Weights of a small mixture-of-experts language model, trained from scratch on English Wikipedia.
Size: 12 layers, width 256, vocabulary 16384, 37.5M parameters.
Experts: 2 picks a token, a sigmoid router.
Below are experts of layer 8 (counted from 0) of a mixture-of-experts language model. Rows are named router (the router's row for the expert), gate (a neuron's input weights, with its number), up (a neuron's input weights, with its number) and show model dimensions 0-127. Each number is 50 + 12 x the weight over its row's rms, rounded and kept within 0 to 99.
After each expert's rows: "comes after" lists some tokens at least twice as common just before its tokens as in all text. This comes from a sample of Wikipedia text that the model never trained on. Tokens count by the router's weight.

# expert 5
router:53 30 45 66 36 59 37 60 41 56 66 53 44 47 54 32 55 52 46 25 56 48 61 91 54 41 37 42 56 45 40 57 65 55 56 54 55 39 56 29 41 45 08 37 43 80 60 52 59 42 53 37 54 36 38 62 43 36 47 49 56 69 47 67 49 44 38 48 52 37 38 59 35 59 37 56 32 87 49 49 39 57 54 42 51 43 63 55 43 40 64 40 53 53 43 78 52 45 46 25 59 56 38 33 46 53 42 48 65 43 73 41 42 39 53 55 22 27 74 55 55 58 33 39 49 43 34 29
gate3:44 53 41 49 53 39 40 42 48 64 57 32 39 62 59 55 38 63 51 30 36 54 53 52 41 30 20 59 48 51 66 45 43 61 67 65 51 45 53 67 53 50 52 50 43 30 79 61 32 47 55 64 49 37 54 50 66 40 52 42 15 62 44 44 40 41 38 40 58 37 61 65 47 44 44 39 55 40 35 49 69 34 46 62 33 37 60 37 47 57 30 47 58 43 46 25 45 49 51 55 58 30 25 65 22 44 47 44 69 56 84 58 53 58 64 59 43 51 53 16 44 37 35 50 32 61 45 80
up3:37 52 55 60 59 46 56 56 64 48 60 34 48 55 49 36 40 46 53 66 43 32 67 43 44 42 63 43 53 57 47 50 65 40 35 45 72 42 41 53 36 27 45 55 73 37 52 50 26 53 40 49 54 59 35 59 42 58 39 64 67 44 86 54 20 51 50 48 68 47 24 50 68 63 49 61 21 28 54 48 55 46 55 54 49 48 51 54 42 48 63 50 56 74 27 44 51 56 41 44 37 47 53 50 32 50 57 45 49 62 62 56 55 59 55 48 45 59 28 26 58 47 71 59 42 50 41 33
comes after: " ", ".", "–", " (", "°", " +"

# expert 8
router:68 73 52 43 44 70 39 30 46 43 50 35 57 43 67 07 38 43 49 40 52 42 46 59 68 50 47 63 40 40 35 67 42 50 60 30 41 09 65 34 58 52 21 58 53 56 58 62 59 67 65 45 58 51 52 46 51 47 46 64 30 48 38 58 57 19 64 43 33 58 39 50 46 41 56 58 48 61 67 60 39 45 56 59 38 50 48 58 37 44 51 29 58 36 28 58 66 41 56 64 46 52 48 53 61 62 37 44 96 57 54 32 62 11 61 31 24 39 78 47 64 47 46 31 53 47 54 37
gate19:72 70 62 72 58 34 64 33 34 52 48 51 43 34 51 44 58 44 58 28 42 57 43 53 25 45 46 66 45 54 49 54 51 61 68 54 57 36 50 88 46 54 57 62 46 40 40 41 54 59 29 53 57 25 62 46 63 49 60 56 53 47 48 34 48 64 26 46 55 49 57 49 61 45 53 69 62 61 58 32 54 54 43 62 50 37 78 59 32 38 50 30 30 47 39 56 36 28 76 61 51 69 61 69 40 40 48 66 29 49 58 44 54 54 48 63 55 64 55 67 58 43 58 59 38 58 44 49
up19:67 40 40 61 52 54 56 74 52 59 51 58 60 34 63 54 42 64 64 49 67 29 36 51 43 32 49 31 36 37 67 48 53 37 71 42 51 35 47 78 48 30 67 37 66 51 61 47 50 29 50 29 42 47 60 58 49 50 45 71 61 47 66 35 46 22 32 32 59 44 40 51 43 58 44 44 40 53 58 51 43 56 62 63 60 30 56 45 51 76 45 39 43 56 44 42 40 66 52 39 33 53 65 38 37 38 27 65 30 60 63 46 61 52 50 73 45 70 37 68 55 36 41 43 44 57 34 46
comes after: " the", " |", " in", " of", ":", "|"

# expert 28
router:53 49 63 20 32 43 47 45 38 42 75 48 57 46 53 14 40 35 53 55 44 67 48 75 61 38 28 63 41 37 28 58 48 56 33 50 61 39 45 72 49 53 27 58 44 70 35 47 67 61 40 51 54 49 35 46 50 61 47 53 32 51 63 45 66 54 48 52 44 49 48 66 37 64 53 54 43 58 44 58 41 20 56 48 56 47 43 66 33 44 33 48 57 62 46 39 51 52 42 53 32 57 22 48 62 49 62 48 52 39 57 46 31 37 60 49 30 49 49 64 64 54 53 49 32 28 30 62
gate6:59 48 36 41 54 48 22 68 53 59 58 46 36 43 51 33 36 52 44 27 60 39 88 55 57 59 48 70 46 50 29 49 26 24 55 47 49 63 65 45 60 56 58 61 51 20 51 43 49 54 47 53 63 61 66 41 47 46 58 43 54 44 34 16 42 55 37 66 42 40 42 59 40 18 43 38 32 53 44 62 51 49 58 52 65 45 43 55 31 43 71 75 43 47 60 35 47 35 68 46 45 53 47 68 37 53 60 65 54 59 70 55 46 52 60 61 46 45 52 69 42 55 36 38 45 73 58 64
up6:30 43 35 67 26 48 91 61 57 32 48 55 68 36 37 59 46 41 59 45 60 37 27 69 36 41 29 49 45 55 42 45 58 45 47 54 40 46 27 60 28 48 33 53 53 55 42 45 45 31 59 52 52 43 58 65 46 43 39 45 54 43 60 67 43 36 75 47 51 49 72 65 50 49 31 64 50 45 56 52 59 51 55 48 62 65 61 24 40 56 58 43 39 46 40 65 40 37 45 51 39 68 56 51 58 54 43 62 58 65 52 40 50 52 50 42 51 55 60 48 48 56 69 61 53 36 35 49
comes after: " |", "|", " in", ";", " /", " September"

# expert 22
router:66 61 55 53 44 55 52 57 31 69 55 48 37 60 47 48 48 43 36 47 26 60 31 51 70 45 22 52 51 43 46 69 65 66 50 59 47 43 70 43 62 48 00 49 48 61 75 49 68 65 58 39 70 49 47 37 53 26 49 53 34 47 54 52 41 35 40 45 74 58 60 56 34 46 59 61 37 40 51 67 31 57 48 55 53 47 42 50 44 40 37 45 71 54 46 56 52 54 34 32 51 58 39 34 58 41 42 46 55 54 70 35 59 36 49 30 07 51 65 76 73 33 47 45 55 61 11 34
gate2:47 68 57 50 51 50 40 54 54 49 54 47 50 54 28 55 69 52 46 67 46 52 37 54 63 51 49 28 60 57 20 42 42 52 67 44 69 47 76 70 39 48 70 26 66 44 39 51 66 52 33 49 43 62 65 30 46 54 18 49 23 59 62 50 49 48 53 45 74 60 62 66 35 44 31 66 65 48 41 54 40 53 47 50 39 53 46 49 63 54 62 38 34 45 29 63 44 69 63 54 46 41 67 56 66 43 59 63 46 61 49 42 79 59 50 51 40 62 58 65 57 67 58 45 43 70 45 65
up2:48 48 44 51 54 47 37 37 66 80 48 59 64 55 78 40 65 53 72 47 49 51 33 46 61 45 52 66 60 40 45 59 70 50 55 59 50 42 41 51 50 40 49 44 37 27 53 67 45 43 41 59 31 40 62 59 64 71 68 41 62 49 57 55 57 62 49 48 54 51 58 39 38 48 69 45 53 50 62 35 34 39 46 27 24 28 81 39 52 43 42 54 48 50 44 40 85 50 38 66 40 32 63 41 27 48 49 44 49 67 44 33 30 59 45 63 31 35 49 42 63 65 72 47 58 78 58 61
comes after: "-", "201", "200", "202", "199", "198"

# expert 2
router:60 56 58 34 29 63 46 53 54 67 57 54 49 32 59 52 36 35 50 58 42 55 45 75 73 39 49 36 50 64 40 65 42 36 52 47 63 22 68 59 52 51 39 41 49 71 50 49 58 67 61 49 53 45 46 55 83 62 47 33 28 50 34 52 68 52 60 49 42 49 33 77 45 60 47 48 36 56 51 44 51 51 62 56 45 52 58 75 38 72 32 40 57 38 41 66 54 44 69 53 54 76 25 44 58 43 45 51 64 54 51 59 41 55 64 48 23 31 52 71 69 52 52 36 59 29 53 47
gate6:42 48 62 79 61 68 20 43 70 67 59 56 35 41 54 44 61 50 29 43 76 63 46 57 59 44 28 49 46 47 49 53 47 31 50 40 60 59 62 58 47 42 35 51 52 53 57 75 64 32 73 58 32 40 46 43 50 42 28 48 64 53 53 46 58 49 26 56 23 55 60 41 78 34 38 35 52 47 56 33 50 36 53 45 33 40 34 57 53 41 35 46 47 61 52 54 38 53 35 54 54 60 66 62 47 50 56 50 43 45 44 51 54 50 33 48 22 56 46 64 68 50 29 52 54 51 60 56
up6:45 51 62 56 63 59 35 50 35 72 50 63 50 49 65 24 30 59 56 53 58 43 41 53 37 47 42 31 34 53 59 49 44 45 47 49 46 31 49 66 38 43 65 48 51 29 41 41 43 55 72 42 49 37 39 51 65 48 46 41 36 45 50 18 48 47 59 42 32 42 39 57 69 38 56 47 60 56 36 35 70 28 38 68 50 52 59 56 77 51 57 43 59 49 58 56 37 51 38 29 47 60 54 57 36 75 50 40 60 65 41 46 62 43 44 36 43 63 43 66 54 64 63 42 56 57 48 35
comes after: " |", ".", ";", "°N", " where", " /"

# expert 21
router:59 44 52 66 39 70 35 58 62 51 56 43 48 34 59 46 56 42 45 42 35 49 39 63 60 38 51 70 53 32 38 67 50 48 33 43 49 40 57 52 49 45 39 57 49 50 61 58 68 75 69 52 67 43 43 47 57 50 51 33 40 52 35 57 55 56 18 44 66 47 54 49 53 36 37 67 68 65 54 69 52 42 30 48 53 63 44 61 36 46 51 50 61 55 50 37 52 42 59 38 66 58 29 52 61 54 47 40 64 56 55 41 26 39 59 30 49 43 58 47 59 59 41 30 38 53 51 38
gate2:33 58 54 60 50 37 16 54 48 47 26 45 36 53 42 60 51 40 43 39 47 65 63 42 63 59 41 69 57 35 31 62 34 35 62 56 41 38 56 53 54 59 34 46 40 60 47 67 41 50 61 47 58 48 47 36 46 30 43 63 28 56 66 49 53 54 50 62 42 52 46 47 58 41 58 60 58 25 62 43 33 47 39 63 45 52 40 32 24 59 58 46 64 54 32 62 73 26 51 63 45 79 28 30 39 51 49 46 64 63 50 52 64 41 44 48 76 53 33 54 56 60 59 51 43 42 60 47
up2:64 42 48 48 21 45 48 55 53 45 46 56 51 36 31 31 53 33 52 52 35 67 74 56 49 69 47 49 29 43 42 68 33 37 56 46 44 67 50 47 65 33 41 42 32 48 25 62 40 53 66 63 50 64 40 50 68 46 56 82 46 48 43 41 50 45 27 33 34 58 29 31 46 47 50 42 50 40 37 37 60 60 48 64 38 25 33 51 51 44 34 56 61 55 37 46 48 40 59 58 33 54 47 62 31 75 32 41 62 54 38 56 49 38 60 52 46 44 59 32 60 55 67 50 43 41 72 50
comes after: " was", " to", " is", " he", " were", " and"

# expert 19
router:66 48 38 55 40 72 32 50 48 64 67 34 61 56 49 32 44 38 41 31 40 63 19 51 61 44 36 41 57 41 31 65 55 59 37 41 65 38 68 40 73 50 16 40 44 77 46 67 68 60 66 36 55 73 58 45 46 50 49 51 41 62 48 69 54 49 33 47 40 52 57 51 48 53 42 55 20 50 57 47 24 41 62 40 50 60 49 50 40 49 45 46 70 60 56 70 63 50 25 46 51 77 17 24 46 34 49 51 67 52 65 53 47 30 52 46 34 38 57 30 60 60 27 68 42 47 64 35
gate5:44 32 60 43 42 48 49 33 56 55 41 45 59 48 59 54 75 77 49 51 49 64 60 55 53 50 38 37 68 31 45 48 41 41 58 51 52 48 48 45 45 72 40 47 38 59 47 59 52 53 56 53 51 74 62 32 52 32 35 57 45 48 41 49 59 50 60 15 58 51 45 51 58 71 20 62 39 52 53 51 33 37 52 57 41 39 54 62 43 64 52 43 34 56 60 46 43 63 51 47 64 42 53 74 50 58 61 23 61 38 46 51 34 66 27 53 49 50 50 48 30 28 77 39 79 29 34 50
up5:32 42 43 44 50 46 52 35 60 59 74 52 55 59 55 52 47 60 32 48 52 48 47 42 50 45 39 53 68 47 46 49 38 56 60 39 35 53 53 57 49 46 69 32 44 35 51 73 58 48 52 34 50 60 61 22 62 64 70 44 74 42 56 61 45 63 60 52 48 59 53 51 57 36 70 58 31 38 65 58 48 35 43 67 43 60 43 33 19 56 47 28 57 50 45 44 37 49 19 45 54 55 60 62 55 62 52 28 58 41 48 49 40 66 50 44 57 49 61 37 51 40 69 22 55 24 46 48
comes after: " ", "201", "200", "202", "199", "–"

# expert 26
router:51 48 58 62 32 73 38 60 36 61 76 39 46 40 48 24 31 29 52 52 47 63 44 44 84 37 35 35 45 35 41 53 40 53 53 37 56 31 58 53 55 48 06 59 37 48 61 32 55 59 54 45 67 54 49 37 46 66 57 47 47 55 44 53 35 37 41 60 36 43 66 50 36 66 51 58 73 38 39 69 35 33 50 45 45 54 62 70 52 29 34 54 72 49 49 52 55 63 48 41 44 55 17 29 37 55 38 30 62 59 57 35 49 40 62 47 41 39 41 54 59 36 48 35 51 49 58 20
gate2:48 61 31 38 26 61 54 48 50 52 44 51 28 59 47 58 44 53 35 42 39 75 63 65 40 50 16 62 38 59 49 31 56 65 51 52 40 64 73 24 30 49 61 46 53 13 54 39 55 47 34 36 57 31 54 45 39 69 70 59 59 73 46 32 54 55 50 51 48 55 50 45 71 37 38 49 82 40 33 63 51 55 43 43 72 28 63 37 24 33 49 41 45 58 49 49 67 58 50 51 47 16 49 69 61 56 41 62 57 49 56 30 30 48 51 52 46 51 55 35 57 33 33 47 77 57 64 64
up2:60 55 58 65 55 70 70 52 57 56 53 68 53 48 46 49 30 56 60 59 68 48 25 37 68 44 53 52 45 59 70 30 48 41 42 45 36 63 55 58 54 77 42 49 73 60 58 41 51 46 43 37 32 45 48 55 53 44 38 43 53 63 72 54 32 45 58 52 25 51 33 41 50 56 57 49 29 57 67 48 48 36 26 48 54 62 46 58 59 51 54 53 60 44 54 46 47 59 63 59 54 46 76 42 46 33 66 87 33 43 19 64 69 56 59 35 39 61 59 31 49 58 43 56 63 53 55 59
comes after: " the", " a", " The", " his", "'s", "The"

# expert 25
router:61 32 47 60 53 55 50 51 46 38 65 46 59 47 34 45 49 41 60 47 62 56 28 50 73 43 12 51 47 54 31 66 55 59 47 43 72 37 63 53 37 41 45 51 61 72 63 29 81 59 44 52 67 48 55 38 52 54 56 58 36 60 48 48 69 38 54 52 44 47 39 61 50 62 35 51 26 48 47 66 51 38 53 59 50 44 60 67 35 51 47 36 54 53 53 47 57 50 54 33 59 56 47 20 73 52 54 49 59 54 44 24 57 49 61 49 67 42 62 53 53 52 42 45 41 47 45 22
gate3:34 37 29 67 50 45 39 66 48 57 61 41 52 41 25 22 53 45 53 59 38 49 63 60 47 61 46 42 62 56 42 52 37 52 48 67 30 47 41 55 51 34 45 46 39 39 44 23 32 56 20 73 35 41 54 54 49 46 41 38 46 44 67 46 40 52 34 60 69 64 26 64 47 55 31 53 47 60 59 40 58 35 44 52 59 44 64 31 65 71 39 49 40 55 57 30 37 38 66 38 52 64 61 57 47 39 58 44 61 56 60 61 32 52 55 50 64 25 71 54 48 57 54 53 54 48 46 22
up3:44 42 62 52 28 30 29 56 45 29 60 80 43 49 41 52 42 55 54 55 42 47 30 61 40 58 31 50 59 55 38 58 54 80 68 53 43 41 47 38 45 30 51 43 53 34 47 44 37 44 40 50 28 52 31 58 34 76 54 62 52 46 54 56 57 46 47 47 48 55 71 38 65 52 53 63 55 64 42 55 48 50 60 68 50 21 60 61 44 56 48 53 39 34 58 71 51 73 51 26 49 49 43 50 64 37 74 72 62 74 61 57 20 45 65 59 60 30 53 58 59 48 38 69 51 63 60 34
comes after: " a", " the", " as", " with", "==", " of"

# expert 16
router:49 46 56 65 25 76 72 48 45 37 47 42 49 33 68 44 48 37 61 26 47 49 67 55 52 27 46 36 58 40 39 51 43 66 54 35 49 45 78 65 51 42 59 48 50 70 52 36 68 77 42 31 44 52 42 52 47 61 32 35 50 62 28 55 60 37 45 53 49 39 44 51 45 64 32 50 57 58 42 35 38 46 37 72 65 33 67 57 57 30 41 57 65 61 42 57 63 59 37 46 39 57 57 37 63 76 42 37 38 56 57 38 39 29 38 36 41 47 49 77 78 44 38 49 50 49 53 78
gate6:33 51 45 58 42 39 38 59 35 48 39 65 41 55 46 40 49 61 54 35 53 53 59 42 62 31 40 60 34 57 78 59 67 70 61 35 64 51 41 48 41 47 39 42 56 52 59 43 50 31 37 50 61 44 49 51 47 43 41 39 74 49 50 40 52 40 46 55 22 78 50 56 39 47 64 60 56 28 50 51 62 32 62 59 64 39 48 45 64 43 37 51 61 51 46 66 62 38 45 36 68 51 50 31 80 51 61 59 35 51 52 56 53 24 45 48 40 33 71 41 65 58 56 55 40 54 66 49
up6:38 59 33 65 55 53 46 42 67 33 24 73 56 47 45 57 57 35 43 61 46 62 41 30 50 57 52 46 52 63 37 64 47 25 63 60 52 23 49 57 46 51 49 73 78 51 48 51 44 49 49 63 48 53 53 66 66 46 41 50 47 40 46 55 48 52 60 32 49 52 46 63 40 33 45 63 66 53 58 64 40 45 61 47 75 58 42 36 39 53 51 52 69 40 40 72 34 58 40 56 51 56 19 55 42 54 55 55 30 48 45 49 56 39 48 38 43 62 48 53 49 56 49 45 47 39 73 56
comes after: "\n", ")\n", " |\n", ".\n", "1", "2"

# expert 27
router:52 40 46 60 36 69 80 43 53 43 48 51 70 44 43 40 37 44 48 41 66 77 47 48 61 51 42 48 45 54 41 71 44 72 52 45 60 43 64 65 34 45 72 46 43 61 45 55 47 61 60 52 60 59 38 45 63 28 63 55 38 53 48 63 48 50 49 61 54 38 33 42 75 64 62 52 71 44 57 50 30 32 45 58 32 58 40 67 34 51 44 30 57 49 43 53 63 51 31 55 40 60 66 31 52 56 51 50 33 65 69 38 42 19 52 35 36 42 58 57 55 36 43 52 65 50 30 58
gate5:45 50 42 44 18 44 48 31 64 51 33 49 45 53 24 48 51 53 51 57 32 22 61 27 47 77 31 49 41 57 27 26 64 37 58 52 52 51 69 54 38 47 32 52 32 38 63 41 68 52 54 55 47 34 40 41 64 72 57 66 69 65 61 35 49 38 41 44 58 26 61 50 52 42 43 71 48 53 33 44 47 48 43 49 52 55 36 55 48 29 55 42 27 40 48 82 43 49 41 50 52 45 25 18 50 66 78 39 44 57 40 65 56 48 40 42 51 55 37 58 66 38 31 43 44 38 36 47
up5:63 59 52 39 21 41 49 28 59 75 59 50 66 70 18 48 50 46 57 53 52 27 62 45 53 69 53 61 45 40 38 44 59 28 53 44 50 44 75 52 43 52 39 55 37 49 71 36 70 61 70 67 60 36 52 37 36 62 52 71 50 57 49 30 35 34 57 47 63 38 53 30 65 32 43 57 48 28 22 53 47 50 45 45 59 58 40 60 45 26 62 54 46 49 52 73 45 57 29 42 32 52 49 46 40 57 63 46 35 43 35 49 31 46 38 30 57 55 44 49 51 50 40 42 40 34 47 45
comes after: " |\n", "0", ")", "1", "2", "3"

# expert 14
router:57 56 46 47 47 70 74 32 62 62 78 45 50 57 66 56 70 51 65 32 46 47 30 77 51 35 47 50 52 50 55 66 39 79 57 53 57 22 63 61 46 51 38 44 62 54 62 56 65 65 47 51 50 53 39 61 42 60 62 41 31 51 37 60 62 35 48 53 38 35 60 65 55 37 53 75 49 62 70 66 13 40 46 64 58 57 44 56 37 57 52 35 48 37 38 75 63 49 41 56 40 61 57 36 67 54 64 40 67 66 57 40 45 30 56 27 57 27 65 56 70 33 60 48 41 51 42 42
gate1:62 48 61 51 32 71 46 51 36 84 48 55 57 76 44 55 46 52 34 49 44 34 36 73 61 24 46 73 37 51 60 47 51 45 60 52 38 50 51 50 62 34 37 41 69 58 45 54 29 53 56 52 45 42 58 40 55 63 74 56 47 57 57 59 62 54 49 66 40 45 59 37 47 43 50 52 56 28 55 70 51 57 56 86 58 73 49 66 41 56 45 45 38 57 44 56 57 50 38 47 38 65 66 37 25 38 53 41 53 52 34 48 47 50 46 51 60 49 38 49 52 70 32 30 52 71 52 54
up1:53 53 36 81 43 41 31 45 26 52 25 49 28 49 45 39 41 68 77 50 55 46 38 61 46 35 39 75 49 33 45 52 54 57 48 53 36 45 56 57 71 40 45 49 53 55 43 80 31 56 35 41 32 62 66 63 41 78 61 44 49 70 56 59 43 37 49 54 67 47 50 34 53 57 55 70 63 31 62 58 46 41 36 60 73 60 51 46 39 61 31 67 57 53 66 60 28 41 45 61 47 68 56 41 43 38 45 36 71 36 73 48 31 48 36 39 63 46 59 51 46 63 56 29 48 43 43 69
comes after: " \"", " (", "-", "==", "===", "/"

# expert 7
router:56 35 56 44 20 62 47 42 48 40 72 59 49 52 50 37 52 48 72 40 28 36 29 28 45 71 18 57 43 56 54 64 48 57 42 38 52 61 45 54 39 43 48 46 57 49 43 45 70 62 67 40 65 55 39 51 35 57 55 45 46 64 49 53 45 44 59 50 46 42 41 40 38 56 38 49 36 43 30 46 41 36 48 60 44 61 64 57 33 59 54 47 57 51 53 71 69 53 49 53 34 66 62 41 48 49 44 44 71 67 67 43 47 37 43 52 34 32 56 67 59 38 47 42 49 22 28 29
gate2:71 54 52 40 60 36 46 51 40 52 52 57 45 65 61 27 67 40 62 65 58 50 61 40 41 66 56 61 34 61 26 37 56 39 47 38 49 53 65 39 59 67 67 57 48 63 65 56 59 47 12 44 48 57 39 75 51 33 51 35 44 42 56 52 59 49 45 56 39 75 62 55 59 91 55 60 55 30 43 47 64 42 57 50 39 65 33 56 54 48 28 48 26 89 64 50 40 57 47 62 56 41 47 38 58 47 48 64 42 65 40 41 56 51 50 65 72 47 58 63 46 42 52 34 62 63 46 60
up2:42 65 47 48 19 38 65 52 55 46 54 43 48 61 56 65 49 27 20 45 51 54 46 67 54 60 56 55 59 60 60 53 44 69 34 71 38 45 50 37 44 37 13 45 46 27 57 52 47 57 65 60 52 38 70 41 48 83 44 87 65 54 50 51 39 45 33 52 56 53 50 49 41 33 48 61 37 57 38 28 64 37 35 58 57 56 36 48 38 44 53 56 68 39 63 48 38 46 54 36 40 49 53 44 65 46 44 64 45 31 44 47 50 43 83 63 42 55 35 34 64 69 62 71 35 59 51 51
comes after: " ", " of", " in", " (", " at", " to"

# expert 1
router:63 52 52 53 37 66 51 31 49 27 55 52 55 43 67 22 34 27 56 40 54 57 28 55 79 47 41 41 59 63 55 70 55 56 60 47 56 34 43 49 42 43 07 35 57 46 47 48 59 55 66 41 71 52 54 50 47 65 44 51 33 67 55 72 51 55 61 51 58 59 45 63 41 48 25 75 30 62 49 56 36 49 60 46 62 51 44 57 47 50 37 43 72 51 39 43 69 47 42 51 48 66 54 48 73 43 28 46 60 58 45 38 43 51 54 37 48 44 56 51 54 59 36 28 50 39 67 36
gate2:55 34 40 77 47 54 35 50 35 31 55 53 64 51 52 61 41 56 45 64 44 60 80 40 34 64 16 41 53 76 61 70 47 45 52 52 39 46 58 68 35 37 51 59 51 40 35 60 51 45 51 65 42 58 41 37 50 58 43 28 55 73 27 48 53 60 54 42 58 36 42 51 32 67 40 73 61 41 54 30 48 32 49 33 25 44 66 52 60 43 36 58 28 57 63 65 41 57 37 50 66 53 49 44 41 36 32 40 66 48 33 52 68 36 35 36 50 42 52 37 62 60 46 33 75 58 49 57
up2:38 54 61 58 53 47 37 68 61 34 44 40 44 68 77 48 69 49 69 35 62 45 20 50 53 56 64 38 30 60 45 47 42 45 52 48 69 29 31 56 46 37 78 58 54 58 41 56 70 64 56 43 66 56 60 28 32 58 64 78 56 54 23 59 62 42 35 44 74 42 39 61 63 46 35 31 61 40 40 69 50 70 55 44 56 58 58 71 38 56 56 43 53 57 52 32 59 44 29 54 57 65 34 54 40 62 63 56 41 48 28 53 66 62 41 41 49 42 31 56 50 47 46 42 50 71 67 60
comes after: " the", " of", " a", " and", " an", " American"